python train.py --n_experts=48 --d_expert=224 --d_shared_expert=0 --balance_loss=0.000107 --balance_bias=true --optimizer="muon_variant" --dataset="wikipedia_en"
Below are experts of layer 3 (counted from 0) of a mixture-of-experts language model. Rows are named router (the router's row for the expert), gate (a neuron's input weights, with its number), up (a neuron's input weights, with its number) and show model dimensions 0-191. Each number is 128 + 32 x the weight over its row's rms, rounded and kept within 0 to 255. Numbers have three digits each.
After each expert's rows: "mostly gets" lists some tokens that are sent to it at least half of the time; "gets" lists some tokens that make up at least twice as much of what it gets as of all text. This comes from a sample of Wikipedia text that the model never trained on. Tokens count by the router's weight.

# expert 9
router:095119132145132168180115142103136137117124121189145115138199190081174171118167119091149161189167089164096140131142053095102136151121153090151152097110141126121141121130188096123097114147132174124160096104122108092216131077045134136143185077121113076121161174121112126123064113142132132095092119181106124120141135206127172104104106123035145155115091104124092114111097111173086116106179104112113119146114123110198156136097122101148071143089131135115068139158155111129107074103132090126126151117184076114191179135134120111140137111115105107128076111150179147119109108217090125128
gate0:147090054134057171184112085128132126085106130122141109138125169167125153186123096109153209175129107187163101126173150177136204115096129084108153118161123173176099147145153134152173178192097149160128076058105143142117095173174110097120169149054123110111075121126115168151107118122121163106118130150136143109161107139150129075179109109128125135148104148075137115089085149126074124126143122161143140079112112095179083161177167103174041158082140082112156134088159119149145072108126098118064140135141136089146131083124130167132149092087115087186118122141125095167100130125145088141
up0:122190079145163129072160097151146115160096083109070100135162148158128098077112097140067158091147139140127171134146133146157181157108116103119132107154105044134087143085104191099075189142165134118183112113153087112134156137114133089122082138114135151136111122066104146067168159167059104133143140098156043140098179083106161154086100119207161097084133121110087128111184065147149116134089169156107166200101159115147112134102083173109167130101153096126120191087154120105116145143109153149123113105123102140113127096137064131145085142113120118108141128074097142061155169133117119174
gate1:102183117122086110129087153140071187119046149134144107122117122117147116149141202091094171105141093127078153140142101143112130137139102072136120130168113108105146144191108110130108132167138073108155130106143110070180125139136116122073143175184105112099168183115115101153143086067171117106214069080186156115198135137176094134140119120105124153071100161105105112133073159102072100162105139120168146130116133159119131133169122121132068087147160119095101121071106100062079106110091120131127139092112138128163074150138154196144104144105146176143101108163167217066141148110148133144
up1:143086115102113108112081071067131137085143096157130070149088090094092114139108128117134107157093156135127163189157131090074088149154133095118144112207081106072112049174134103096114114098138103150115107091190127104092086123110127113095140137127142135146142155149188116129062123095189108117158081124148156127131163127039174132157064159100144189135094122168102128163173117174145098166097163116170200142145065077116072156174084130100140094119097088118111116116118140109079085091134083151181119095116091118159151157124096136158141158076123142096125109153170106124067144104142110122
mostly gets: "ić", "ko", "berg", "aka", "burg", "ini"
gets: "i", "o", "a", "u", "ia", "man"

# expert 35
router:114112125122178143135105135137177146115123126127163089128148134077133137134151163117104104198181124107092114137114101062125127171093099090171140112109106161138109122110121117129088082143060167100133089174130042111185096091080133110143143141203134153089132181080094165146098070127102078146105124116173119115157135128089110149088135097053152149099072142167063069164102102148072106109123135085124145122126106152118071143098162144150090127089134170098135121171155153141084111161050112184128125093124102074146191176105132176102157161097102131107128126178183162130163103182081123109
gate0:119153113135156112170094126180121050139114123127095111159137156093190089092132113153119118096062158149183140123112105139153153108143145143140165106128137157156164130127136034114103129178088109104101107115144142191126114106112135062116103192140048122122093132160097175147175140151104043113106135091158119102143132153076113155098088076142139170076101157070121058055142126156081117099070080131158160136158123101179111164159129170135105156156155170083166079149160082111121099129114107145109133152172113127127117095142127066196125091105109052085101110124163086160136111133124117117
up0:141096131141142166164055100166130144091112154155085135086128146144109079131188089136135102114174131091119125090119120126083124126101149100039150102075141102126091055120139106079080158154159114118077155207154126180124106102131124132131140191092134148136071120160092146151107182094098145127104096152142115096101038079113053112141133123166124149127116105092109096183117139189154143119113073137083148117136117075039083148173128130104118124074142074104160152116134159124106155134077132152166153130083153101113115083132127151085197097113169132092109081155089092134148115149129081154
gate1:134156129120173144094101161171129083128110177155170131119158069096126203107183147120086152134169097063092161157102172163122112140095107128175155088112103130090165135118163143100127082142179172085141130129124092154130171144115182138130098180122144146149120121106067135120148175120121112185125154092141130114138138124122125134141132110079159116096161167194095049173194127119147117088119131061109133170099193176153098127109149133166085156119065170151097119114194097150171093119097094146170125180122198140125198108170139139118113174096178100175061130145164116147105152096127160104
up1:095172117126133131165091136102153137067194158081063113124167098126179065187189156146100186108174102149114129138164142156114124123176118107112115092144086127083156177131171171093074144143147141121124077145098082118115161107125164130118086090074095143174111212064113129113087104136140091136138165128158104116140071168057075108100129156086143127127087128144109094157119174165110151113181099206087114076165143131187078103119102119123110075112128079109112136102107094159150135107101128144173094115074163131145108148101109106103103177125112107164155089132167140146111128159102141063
mostly gets: "um", " due", " Park", "erv", "un", "omin"
gets: "en", "um", "un", "us", "u", "ass"

# expert 5
router:142115159123178124146051118117126116137105145127145100159156163106157154097166170125131159123131159150160101123080085105132165150123075099149124147078057241179158170100142096135117089123078161182137116099108101079119109139091137141169102071158124100069159172182086117110129166132072123128087189156166108085164140183090146171135130102099119132111077072167110083101065104162107091102105132074075108131101085104109123106116162143131077153105113173102069106198112160151068097130092125146120158132156090099152102179144124089164154151130110138148159137158124140145094139169104111156
gate0:164109139133143135126125139156145083117124136099121107149081117060118147120110161086138109091188175092084113132097115169137147126149160146153135086124131151144176216131151187131151123173102099143090154119134066122176138125151160119186126105091123144118141139108099100127074159109103170152145138115097099134144149184119130114137090163189137162142055104133143075050062098125128103117109158139087113076128129115171212127175165107181119183099197131122116106089127149183132093179117173167108055140161148117146157107215117159134128108148155138147116140075119091104139206071109124087
up0:144133076122061128173095170157120093153104089062106177136173097113088135143132211103135127107141104121177095175080109125103135113100079160126115138112180115128114142093100102081164135125103135175137133174180100121130098133134149107140176064120093099121153097165054100154097167146128116141109148165125100151128129159144087140115144073155083165192138099179137112152114132187150124136113140117169187111087128098147126100143090170148111132149133175108122103104131170087069121126102102141122120113130105143073160025183148123131155146065172138125085157177053150097098156130191058130
gate1:135157233136169087108120172131143107130154133149118089113131148140183118101129152130152168111148157137107076113130082174117160140115090123084128141140148147147121136087065169072156097154131126120171125131134158140174173105128127115165134181153136158107182126172108050143127225137091126135167095096111176082164120151130146115215121048086133157109100145151084108175136148134096150113123156133117100100124117135084189126141151165154043127159087144117109133071070123107124139092063155163104175111144149130105149080176117122101121137088124212123120097182154125180157133147076143130
up1:123115174184174173165133130152151171145120135102099130076124170149108169171137103136111121193094062107135155185146109110140088145130134130144114101147171114094140096116141182168082142132161133081047125118117103127091111090188094131210183085127156084130079163097143144034136117183144088114203092134131070148109153111174146157154097080148145131115079176110146133110170164128147141127121145091090140151060110079100105141095103130105112120119104181119072155133150172138091097138130138083158186142204145192157107163128081170111115133130105124143126101160121153145092152163130129151
mostly gets: " D", " V", " N", " L", " d", " v"
gets: " L", " D", " N", " C", " V", " T"

# expert 11
router:160124158093168173124081103197138140098067128082170068152161175141195170133106142116161135153214139142085128089099094117091101113099125137149151160038104118142170168126111160122129087185096141189169113147075105090149100113123138128121125120175163130126181184113146151136101095109114119147146206182187120108131154124107181124127087123107130127138100098133120097117096066190160179145152121059071086123126114121203103080114156183186143156066145151089124130145156139147117092133108096148142144114151104107134151130150137168146118122121124152086124092177161156132096115173136079117
gate0:120160175120137120188121185100162074076063118123146104101104111115174171112171163155088109083133111100134117100141146125167177113193081164115173142136184133116112139132140143158120116202072081162183113171151115117065104100157179105130104124145133088172140111111140130109151105159109109112119116233157125126078147089124157108160121170161137110148112103139122089127128071132155140161183076073127105110112111118149123166125160121156149146041155118098149064082137085161097211186124118122107093125114104182107134093175102107161079161124092070088125144116129124104164080126139121121
up0:128059143124076111173154152100085174127143129168120147175085132088138146115107143172122135131142119073126143104091076140123096112083147131113094103085086107124130130150125138103113148058171137119116086169124133185136124133209155096157135092129141122179139169073016096190104151108151084164085160159105100184146166103127133112142077118080175104112144093093180109117127134168121129096142095160125119179167115105128194090188108138109109129121060139145092061110131070114154162162091144118146158148099112095094163109090166149119155070087144126123143171152139148139146099061091124067
gate1:146110125107094152161106037129081093133100190148131107163092093130198127105110116094133141134103177140125136129121113054151102085121141149109149092140147153099156085176126143092121068175154123104075124129135107110180169127119153148100121102138142098174101167132152117167088101167130110139112181123169128060104184057187137107116192116122116101115141130121136132087112141159216158145121094088090114121106127163112127116136166158196188119086176110108135115110162130171100149115095157094116146097155103102143166115223070144175141154137125075109076117118074109114097174167076077140
up1:128132140091163134093151147171153116186149101159132157130104100142115189039073187131137099120077090057130076147157100196156101130059121064168166119124115109121145130148124097138165116150085110108091158153145127076136103132091121160132135168095075180114121124135139129114129100080113086096098103185111167101080107128129135091164112145104101093184089110123113150143141071127174140160162120132092117131173135122153146068159093234129167121146142112178096192184188168147080104194110106140166133151070124135099155132109171162120120147133096147109110182151098140141094135107086134117
mostly gets: " May", " se", " November", " October", " April", " March"
gets: " May", ",", " June", " August", " September", " March"

# expert 33
router:158173154118134136144081129155129148099131146143171063163147164118121155117197164142069108191190097196113149123072113070152140133090101119146136146153096116174091222126176128122109089148127150124139155117094122139173106105078173083081123103144176112050154145163150127066109050139105122109133168138161156088124116129084156151161174096111186137166092117116095110078079111154129104139182186099124087135096098123120144108137115140151105147085101171110110140213166136122114117133111157156116124161103047082153151131155147138147134134059130166138106103156135127081122137106089092080
gate0:108154118089094132092053147133158117135106131127174139223161142116088143102121119139091156114142122165082096180155124124093153207071149118143154106136114093137146166135130131119093081217099157116130135074184137144196106139128141086143100134073119119120152111158130123087156144130132100092163118093110139093105116094116145104143157110100167184138138069107178157090094104116161109135157119083112130139137099164135154174134107122083143206180112154113135180099113117061091164085109094152080107133149076169087150158128105075097114108065119127081186182103094124130143194131111131047
up0:124160111160089187153146101116071126103095101106116089112147124141128080133097156152127105126145147159199138056114113144051132113148076122112099110118146129124062143075063094084120137125167177071151135150116181067127121135152120053124127136086084123110063188133092074163137131129123137120185118105189081189158091137137169161137097053091078049156097138144121165145127110168093117131099151168127163106154126108119128066096097142093063088147125118115188100149120143153116144117141118102178128134107116186150096112116118118153158114114134198140116155197149100092150103091120109128
gate1:129129173179112099155119120119137172122150105060174108124190099118130168153180137145157137201156168200176166079123159147155137084134134098083210134171122124144166153110152143126123095186146110121102131144122156143095156138173111063131103110152162080113149126112116119072162139137087112136104135166158170174135139083094072149109080144121161153165122145146114114130086127130117089143152107155119112134100110132128166121084105147152185160130119137065087133087097066138150090143064204171152135118164120063100151192135130140174149140099131118139087150159111139155099021082093086090
up1:094103093122153177112113149131098168116155117113130162120119123095146099157102077158117109107144108140099110124137057102095120232143165073115135139164067164175123157130164099147112143124143133131194122149088097130191177108123088113121153134164101081125109050127081139140080119111121138128123108059117074119169153187108136137084104136132101145094140177116133106086128135140087138124070167109136127176171113143127151108185103097178115088145120169125128171153146126120100135077126130109068122131046180196120138046082166101106137085132118156152189187153098083111141061084106139149
mostly gets: "al", "0", "rial"
gets: "0", "al", "5", "8", "7", "3"

# expert 42
router:148145124067161131139067070166106145100117139163172093126152163095141140104133117123146126168191125154107163146128126080068118133129145086126183135085067135124118151167120130058109081212104091181162113185069127107163054147107184162079109100141138094074175177129122138129117129158130073126143092147134124118188115189121117134140126078063138115148078153123132140089077059206126123117116128098108162179066110104136095080140133142131112156070096124122070123110163131105062096169118149127132118147185090065132124128125138157146163129133114150181114135138179148166117121124134143118
gate0:117151208084109156147103101152115133094140158118161122117133123172125078079167111139148087124172096126086107140127146084115147142189131097171176053108074137112083083141110153112152111130157145198093132147098139112183148152062192174053162135142144121109130177128098096125130113108139028130132149115066119094135084116151129109141200126167155110139177135181135097140142116116093145093186141113128090172116136137104095127120121098135133094114087121118080099154115139106151176141119088131115192163120100114146131173120116145133136122167050142228115120171111140097096087075160086178
up0:156105090194139110107129134121152117140140125144103098059080095183139199198149165162134080131146089137096132085090064081110100078095100107160098155112148096134160168122176088178168123175110101123178162110141153168122153063121134151123074117105113177148085137121090176128110162144093103075148076106127137144220110162076121161105151064118165192148117095143145124113096200090105116101131121157128130143151109079140115090171139150147085099126108094181165139117131155159127127118151078133167137061074149164107154176162144116171147150169129127120128072117124097136154156139147090166
gate1:104200121147093119165097079142095169132121096176136084151103168096069115113123137141114115132160099192125117164159032149123130188108145130130172175179107141071107081163090154129107114054139153111129125146137099169134133150111167145146092134104135138099127163148152177129166097138135146149178123114096055096162183134127105170106199135106168176132149193138176141101126136142173174127094140105068155120124118088126148075122132134148139126139165138159103114095140163145176130136057127123094194081086138110108187121198139088130148141079126079135098142142201171132067086144128134138
up1:143152108145091126149108160144082133053113106122121110115149177122158112121097110125138057138129120158103163151109026105149140100142139084131172144032126120110092123048160166150059162149152129131125156118167143134112132154171113126126152105164166133132091119087090087133131157146126177182177098139115194142061114167129093061156034131185132175119106186147188118140115159119142145111141119092106108077092112157098158113145158175235134128133126087138153126143109133134096127089151078140187098140072116101141192132114114151104133133131099115175129151119163115155126084159124116116
mostly gets: "j", "az", " Az", " bas", " tri", " tem"
gets: "z", "j", "as", "ig", "ab", "ag"

# expert 28
router:116117193120149151114109117186120127131114151137156099126167159103131121114100162147103135176164119082129159118107077066051165124098105134132198131073059133141115171121136139119124094142072166123169133107120120106150117114095155189127132054124115080074173120154134152133042109184069137155130135132140151041088106147072127110134125115134131189144133055142148092103087097157088096099140148080142098119059079097177146148064165155129079154083116139101065113174133181141112077167107150156149131117177135107141116144112184152131136120145135124138124091196113130127132097185141106121
gate0:160156115082156119112127188109110170142141146095078089176118129138156148098108163124145164135153146109131153120152154109105101086036082114089153102125127085160124174069144100053115148087090108147139116123122162126136096109149166164138154094120137099169172148108154170094052138170042062080145107176085165183141093072119130119081166093088160126113151055110108151081103109120121159108162095140163108171098137148136162111128149185133126144143124098138159093170096152081104052066135138114130126085197123123124139136125154130082109168164151118165135038139138170159119105150121136113
up0:149134144121086146128129149175107111096083153161156169167090086077131144099089143079185163106178167143098109086178102180117091088092088124077121142121141131096151125152112120093089121176103144108052142073156155130105065161164076126177139191090058065171109127123146157132097133101075119131141096140087163123136127111128149106168082032094110097165145118131172156103116100064166139105137137132072134093149168148130163092148143203141103084138105065140163059148150164115097103057107132110144138122099111168185131123126144147153093103116130145131112187109117153141109145096128140153
gate1:141156128167192132178101112137142117054147129114150139114182102124157172098136134148084107141123087136142139159100170113102137100141131117144117139181127152135102128147103131136126129087135138106102091163104121116125133110143134141069126129172134141156140129120142192048168123186148135122167136151129130172098152172121095104099117118122110111079138108154135093131115106059119133167173167093154152254067121090057084153104109172193107086153165153165111133136085108099161088153098190104129086163140194135102132157085158092119118158136066165209130093157134124137084085155133219168
up1:121147121137083200127097181163176166152136126100135118163129109114195101116124151148185145077060166098092199174120070127150089120181194095133172110149151138158121152115190105145135065111113140107148156116128116109177148137153135090080154113110094138097110137159120158124127170174107157152063113176144089135133163073099166157168113158131129089039142114113093155122091114134157119123113167167180145086137106089128162148175123087131118195141117153138152125149120115050139180186126093122070093142122128137110130135083119127169069095156140151116161081091117124055155130097081103115
mostly gets: " O", " Al", " E", " Mar", " U", " S"
gets: " S", "==", " E", " I", " Al", " O"

# expert 17
router:126164153090170135174111108165117138109141129165138076167160177108113145126149127088127110154129153122145112186154099121101115097138120105101157172113068130177146175155168116046044117131074113155144111162107103093184069120084157101160136122101149115098116143126116108087120108057158134140153180172164106110158122151070178143157182123106095122123115101108060067086070131167103128113109077094107097141085074119147135140071172157159093149127079207117087133158128159119119153140104116145150175104157105122183102175143181145159186094073133137128067136173145171087121082132137133119
gate0:137120133090143189118099097152127105197135113130127092169093211085112157083133093149106106105108169080131152164169106141088146099132122112095217186129056140113109115173112154155138158101050135134147044123156157133113091125124171125122083147149095180162086160103144081114093158137129062150147123142162146117131116097147139125155126118082072110195139153130132081128133075090165145098121123062160153162078144176175144113149083155114109151120132144114142111113036160125083151117141106102139134098109114104099088192107121140124165115167154110149136093175068116162199147150161116104
up0:173114111121123113086072165173148153145111074169149064132069092134114157108071157131128068138130136122129104132090096132132107152076134034135112111149064152105107113067081157118187138074159065169086169167094168115165061103177147140145151146122154166131088103178126146175105135149094149139108139134135165086102163178162158129195165131084148111167101134090162128131128126091103193108096164107079071108112133157156169104159118167124105117085108133143102124113100078121060108123121130140125124052151128119105107129112122189114173084119105121163110128086110085115196127165151145106
gate1:178096111100149099068079102103158110175164177115150087130162136060109143109173114078156141225153144107151175159115107155104127121119182137139097198157041098172166169132172032119094143179088162120130141141109159107107144088107118139134120144118133120168165161140147112147080080089151117115120120153166120137135136157132103145084130110111130144083141164096105134115092104151117149174118057125107134070108168084163070101101129106138135144140185137111171136176158130120055156119173140101154166115157149159163126157111187122164177075165133132144082136125162133179136070155153119165
up1:071154116155133131128135145143122127158103124161146124108180126167133154132132094178116106127145020119122167106087110100116085170182079145072115139095122098076167110112178121178094143114111131167106154106177161170186117216130034086087179148134118105126168124173143130133137138170116070133103170155098132122126135113137134069137132114079152089142161166131129119167109104134168195172155124077184102164111139185178129167122126134082134196167123188132131158138091094137110147109125146143152080070090049174115164158188150150107107144119114080130157147168116141132107110117118125150
mostly gets: " b", " B", " K", " s", " p", " P"
gets: " B", " P", "b", " s", " b", " p"

# expert 23
router:091116151117108130163087092193102115135120148116152054108131169114136119104175142116093132174135123143133073076137103067080183134084063099136164168131089186180114190133116099091070090152105121094157107124127104132145088075083137172148117149152164092078179165129057120121129148139108131123079140062164061107180129157119128135149075139116160152136122095185123139116097099157136113105156109103060098135107120125155139102109105140151061149102124135121080192123176108094108068127130121168187113109143078102181153130178157167172145134078178117126128145180120160103116082148164109133
gate0:149158147135106095162134103148120168122046078167161061139136077190112113146125107120129121169161069100152105084183136122114158126138064125124127180108118139122190116134169132081141115122160130126103137092073070132109124182088068099153201127181115116115107125167121159141166100148131097137110154091190158145092130103117060153170116164145150123139103127136085124191099136192151096095146137164101144128147144180184181093133106172109145167188141150133123136170185165132169154127093143098134117129103180071187202111184119123136149125126146092107117098120159113127128115184185102082
up0:184137085101183121108130140087152107138136093111098120202119135086113166120068095092168207100091109165087128113151081087138132187125170155114195122157124083126166213149125161141146164124107131126060143121150078179139097097157151127126130111119114110095144127157133116128110165170166124076104106121105118141175143125110091125067140154180089136129139122119161139054172111145079086119101145194154105135128123125118114161163131145149132131096143101106185125099156111126146160160120160109128168144174130168109080164064063111169160111129042168101159103196087148072169156123117094163
gate1:107101094139064102141108131137169156145144068121156136111179106131097161089120150104110150083135089128172125111118078128165189131076086131158103169150181183099133131140147122101200148165126063155142102144153138130111077086154144158092123072100174091117139202123178094123094158138135150173129121127123134104098113189142097151088096123220186129157092144138148205111105137119103071112161134132147171125140119154095150121091135113138120150139140096132089136097163106099130126109146098163099206141141143154175111132130063117194118144168119164075105107154158090152221144159196085117
up1:137189128182143124111109106091066124117075138166164107087188181127132092159159097123189167126143168149142136118145049141144157107132170146130149109133136092159127168084096126068132149129153115131102074071089142143197094116095105169135136138117141152157103083088184104135121181108093145131123117038081095176109127137183064124133140151076127180176181156118113161184105122179141161086128113098146099142090130110156161149110116158085144110085173162091164127120110105153175181137130120143091152197121157157172100117113115059138079150206125152083128115118139144148113143164148106142
mostly gets: " G", " F", " H", " R", " r", " f"
gets: " F", " R", " G", " H", "r", " f"

# expert 41
router:158124182142199169128084115155105135140111102122176119129155146122136097091127186116114115117156092185153143135147088129112169178128110078144169142118078127181181173114095067082140132167129183160191100147077054055126106073072164139122084068170130100087154152123157104135045106121084104134097131110136112113122071106110146131190119110095147117155060119149151084128095092106108059113208155063099142174069161102178100108104133167158100154079113141102104136130139118154127119128088080132159151142141100085139132096121145134157186105101147125112126098145160122140135123161130108123
gate0:099102085038161168121118101113074141172097197110106202105188130067141169108160168147144081104212083164056141177128139089094095117128125155157149132156109118157085157121155159141117101186108143121152103097124121082137171163083143139086148122134104110125164206183164183174162142126120147092155118119115112121127144127136181124115122133136128102090139086129134106190059106146144171115109186145169139177084098119125140126137134124106155109127140132094098141140135124122126165104141057114136104154155156142145145120207140109149088123123062150109160135153141106218093097119059143148
up0:116133095127081125160178117141053153117176061125141123110104140125156102155151086164161139147085146138122150078149151104142106101153097140109148156129083129099134104100147117127108170116084119080128089130114159124173182157098166077125169111178165096112141132126115176140204165142135176118182166154162168136154172163146132183089125206142111159066127120062173100130094103097045146129119090133163122096088148181137147215109157177176150161068089104113157104110149139120186112144098139151090154126126141082138157100163158121085082147156096083152121122084156078095105148163166152097
gate1:153059093088158128175125108097128063132150140156105115121119135136199087164173166163129161135144100105114142060196115110106160076135135139164119100146122154158129126172155107109112100150093110098148102188106111149075113128120154124148125196180139092147158111131145143106112109159177143184079074143142100132128085095113136094135118079094146103178114237104136113165153067166149131121166140084121152116098131178150112123131145104120139164134140125172067100142106084123143202096137199118120098179167138068087123166085161161114159179108111097185096125107116089188130108170110111175
up1:116109138133109113161061124160057092179155068135167152138127158152119095160111142118120102129127125106094103055121106151098113188108187177099107109127180094150131164127130069103077128152103122170115153181145154109142177093188105142120157075152070145171047092090182146139081132035125093123092079157149108114076116159144102155162111092149113067138149159126118157104098140140121128138122063170124152182061196118138113138139094080082121138053129066153129123115113109151115186143139144153143116126175146115169143144201138122168111096122090146146090126135091138136138150138153128118
mostly gets: "is", "9", "uc", " Luc"
gets: "9", "0", "1", "8", "is", "2"

# expert 24
router:114159144103179153162102116144101154133107143125162076127168158068154149117211155073122139137139093133084150123084070147106174143119087092120125142109125119146207162180163094134104093140089105155207072154126146130114115109079094111152124105131125098075086149153092169108074040152108114111136124158197128114114115174116137085111120128067144137107113117176094126120067098125129114059104145105074093153081080144167111115084141171152110130097099142082121148096150214081076104129101162167141159113190084151156124112151108169159123154135163097136123089157186123118151151171133155132
gate1:115184113168156140123122135168076129166128092142145109109146215177119162085184151044128126166130175144101180141121159132174112089125132092141073096125133170211148147162081107148140150099148113219124166117077104114156097117172147099164160115145109149193138105073106137133123050091149142159190133119149069126164148168135142130105166131111115100133164122180133062155112193150173059131146119111129097120163092104126168107100135128111155138061147069141158089119166135129142124146156134113115106100079108104113145121113086145178152078122113101130102094086085087117114112120155188139
up1:128140179115132150156115124130114146111115157050126143105110166138147156131172103148152164085100143109114140120102078123142151177101124132116111142146135214136151118136047127160138138098065118078120118182119104110150117092131087160186103252124145109160111125103175159156094087115113151129183148182078127092093099093141109157146130104125120120165162147165143122136121130146148153098148110047113195167161055084085169159154102140106133190100127099164103115089138103156135127089127093176106137164124134125149123183113160160138076176066174137059154148098114155084089077086134166134
gate2:133087163188162084047164008160128088114115176111071134106192107098131105085169062104146132128123164130063172204142078214079201139134145155089082148099112170125141103151162133136144093115137117128129113128158095141147138129111106085092114171129145145121119111117164109146118150141106186151155142134131103103146123167105151172135106146145155101118083140144193066084105058139122117134127080145129137147098130117149124111189158096119140138123128127140159156125130118108119168140079177111146139108128119076161103152188079124174171079135142135108122113065139102136173144152165141190
up2:155114081045106122110133145158194124089117119125159121091110149139122093122142144104154097107191112143079114096132185059081126165149137136192101119079084165120139133139163152198149117172158129160134151156140190117138106120103156120064116131106059112121129117127109161147121123145159100097131128201185104144120184134148137121124125110118157103165091204092063135172134154084129118131155092177197142123172154150083115155097106195128107131170129161089115099143108151089100119074180185102156095146104127152175122146112158154174067187133152157178125092144099161132201116151099137100
mostly gets: " |", " —;", "%;", ");", ";", " ;"
gets: " |", ";", ");", " —;", "%;", " /"

# expert 32
router:144148135141140165174095134130160172092125104108171090160143165087132112148163113129138096184159109164149123128062113150048131126103102094130141124100087227141182170169168074072127126127114152090176066100097093109135105091077121157142118125190178102117132152107090144087104151136062134113110110191118164108169133115068147175136120110116130126147136129152079136084106093132136058090130139142103140121079140148109077177104187151169124121076161137119130182152178109204075131135107094097102112113164061123137125147150075117144144136129127133148094072202153163108133150146127121076
gate0:141168131105081128122107140103154137169124084118158082104162091131164105156165072163081170134189105127161137140069123171044098095162114079117140072137077197205158152120121207113118146176131175137117163133151181130103105125149101153070153141103096101113115143114106122145146140100169145131144141151164114114156101131104119111078104091154144106150090128134108128144133110166159114120178071104023129102129098153189138158160165177113125053135105178124152085133135096128077163101191145098130111141175079140115115153182135153114164121142125141147122091177076117093155124160072151176
up0:118122157079099109159102132133122152098139147202090111127107102133128159110136142103121145115093130170155078194112093155133147193178162119113107137139139066092146139134165129035151115075148147121113123109104097115093149147103130167132125161114138087145074116109081162114181142101125140107121096090113108136118116148135086215125160040114105131094092115153066064134150137153099148095111160100087057157130114139149060128128129134159067163109195130160130097093169137087145120126171162113089154121110131141144127211156056135145117154107196060132153143085078164120148116138152051136
gate1:150169112108146131126130178106082077134116182157096090184150094160059178066122093188114132081140116130118183120123059184128133114170131080123124156143127144128151120081167110111145168136170169148158091150122155085125144106123148114143055111133173156155130153100119076095109136135152140139132153127077209204162125160158131165163116142074141119119081097143101147149135116211148131132114151115126088070143089077133106207154130093093089174068094086101126103115162049158144151160138129110144188144123113114138151095112143147124147147134194092112131091163142116045128119154142150123
up1:117126162138151123150154134174201134175136063169172138133070190133101102133095137109135108143141166128112188166147107140144198084127078086119166159132169153123122141155148115123172135130101055168081127146191109102118098142111126101112082169148123134101077054059134138084162129118139138078141155112140142134084148114052129089056064065124107144126061138120144135116042137120124133132131126118118086140136158136080140145144132164110168133113124158167165112117128133118151142140165121137217127111121116139136164117155141151047116179152095077134119138108151099123172063166060085116
mostly gets: "ant", "est", "ically", "ely", "it", "ively"
gets: "it", "ly", "ent", "p", "ant", "est"

# expert 21
router:138132175118148173169096121099165157112116131153126061162156191075174132060189125112144140155130129115126134094137139045121111160144097110145159147152102119192103170152147087121119082144083108087155090091117116067110092160090125158182165097131140120140137113168143133147075122154102152147102119108121121094083154142084210113164118089062135167160106134154101085117134115136134145097211112132099107134166074144195155161106118117124072147098082129122106143127115133132097070123082106152167144094185086067119173091147137100170149121091143145114065099177206125126167123167090141106
gate2:144120143122165058125158156135115122200106145130113138095106105163144030147160149163134190152105083034090133149119176137120144109158135145129100136117111162200112082106134152154155141104163153173160117109102123127127101134131131095154154083148101120133160085149142167172161141119088145185075154175104117123044097124142102113147083094141086167146136110151120122139119160178110116116207130157191146146114147097061143194103109146114187118126110097111176131084136144168099131132063077133131082097127073157113121140202136154157138098180104152100128144123130204141099106176097134084
up2:134147143115178084138128181087122044195128167109076131120077178137075104145178109121093107118111159144086160141120120103088120159122144045194144118122095104115102140185094117135076150144140089106136137142112168120111126126062117114114116162087081140147135102188124110139095075094123132189082130129092087065127092150150093143145122141098104121137170129141146161155170131179091126110094096179125129138085106162108187172132135074092157162119192093176095106130065078149093141104147117201114119157141168102140144105125139100081165100167147189094092153109187155101125092100139096158
gate3:121103129115170152175135143178146080100110100163176104047107170183160125092122178150166100137108144069128132087144084158169127090156132142106137110142141107103124119108136087132139134096125093126132165136103170143068103124123117125215136158109093125181149068171110113064153105099109089119100143094157108160114060148145125082171161094117141128162113123130064110126044165144122124120139135092136124148179196125144174069130129169143091131142114139109118125125115156083057128136056157141115046105143131096175096172169133171207084155123104163139126098177136177117133102188120091123
up3:133134188134142119146124142134149087191139145134109098080088092194123106112127146167182072158146163117148092088181122176130136152121107112190150150179117122131135123205119159095174155117147134147142102101124130117081125187088136076116158097164126184141133177143147124137154121106102202117143094094166232100218141127131130166119148148108144151149128064140138162144150107137141075119084179108084122169187171096127152054134106084142103125141114168086050176113124074168151136135119092144140134194150182165145154122141167077100104146135153132124132107139157154156172116146096111102
mostly gets: " John", " York", "ville", "ford", " London", " Paul"
gets: "a", "an", "ia", "er", "on", "son"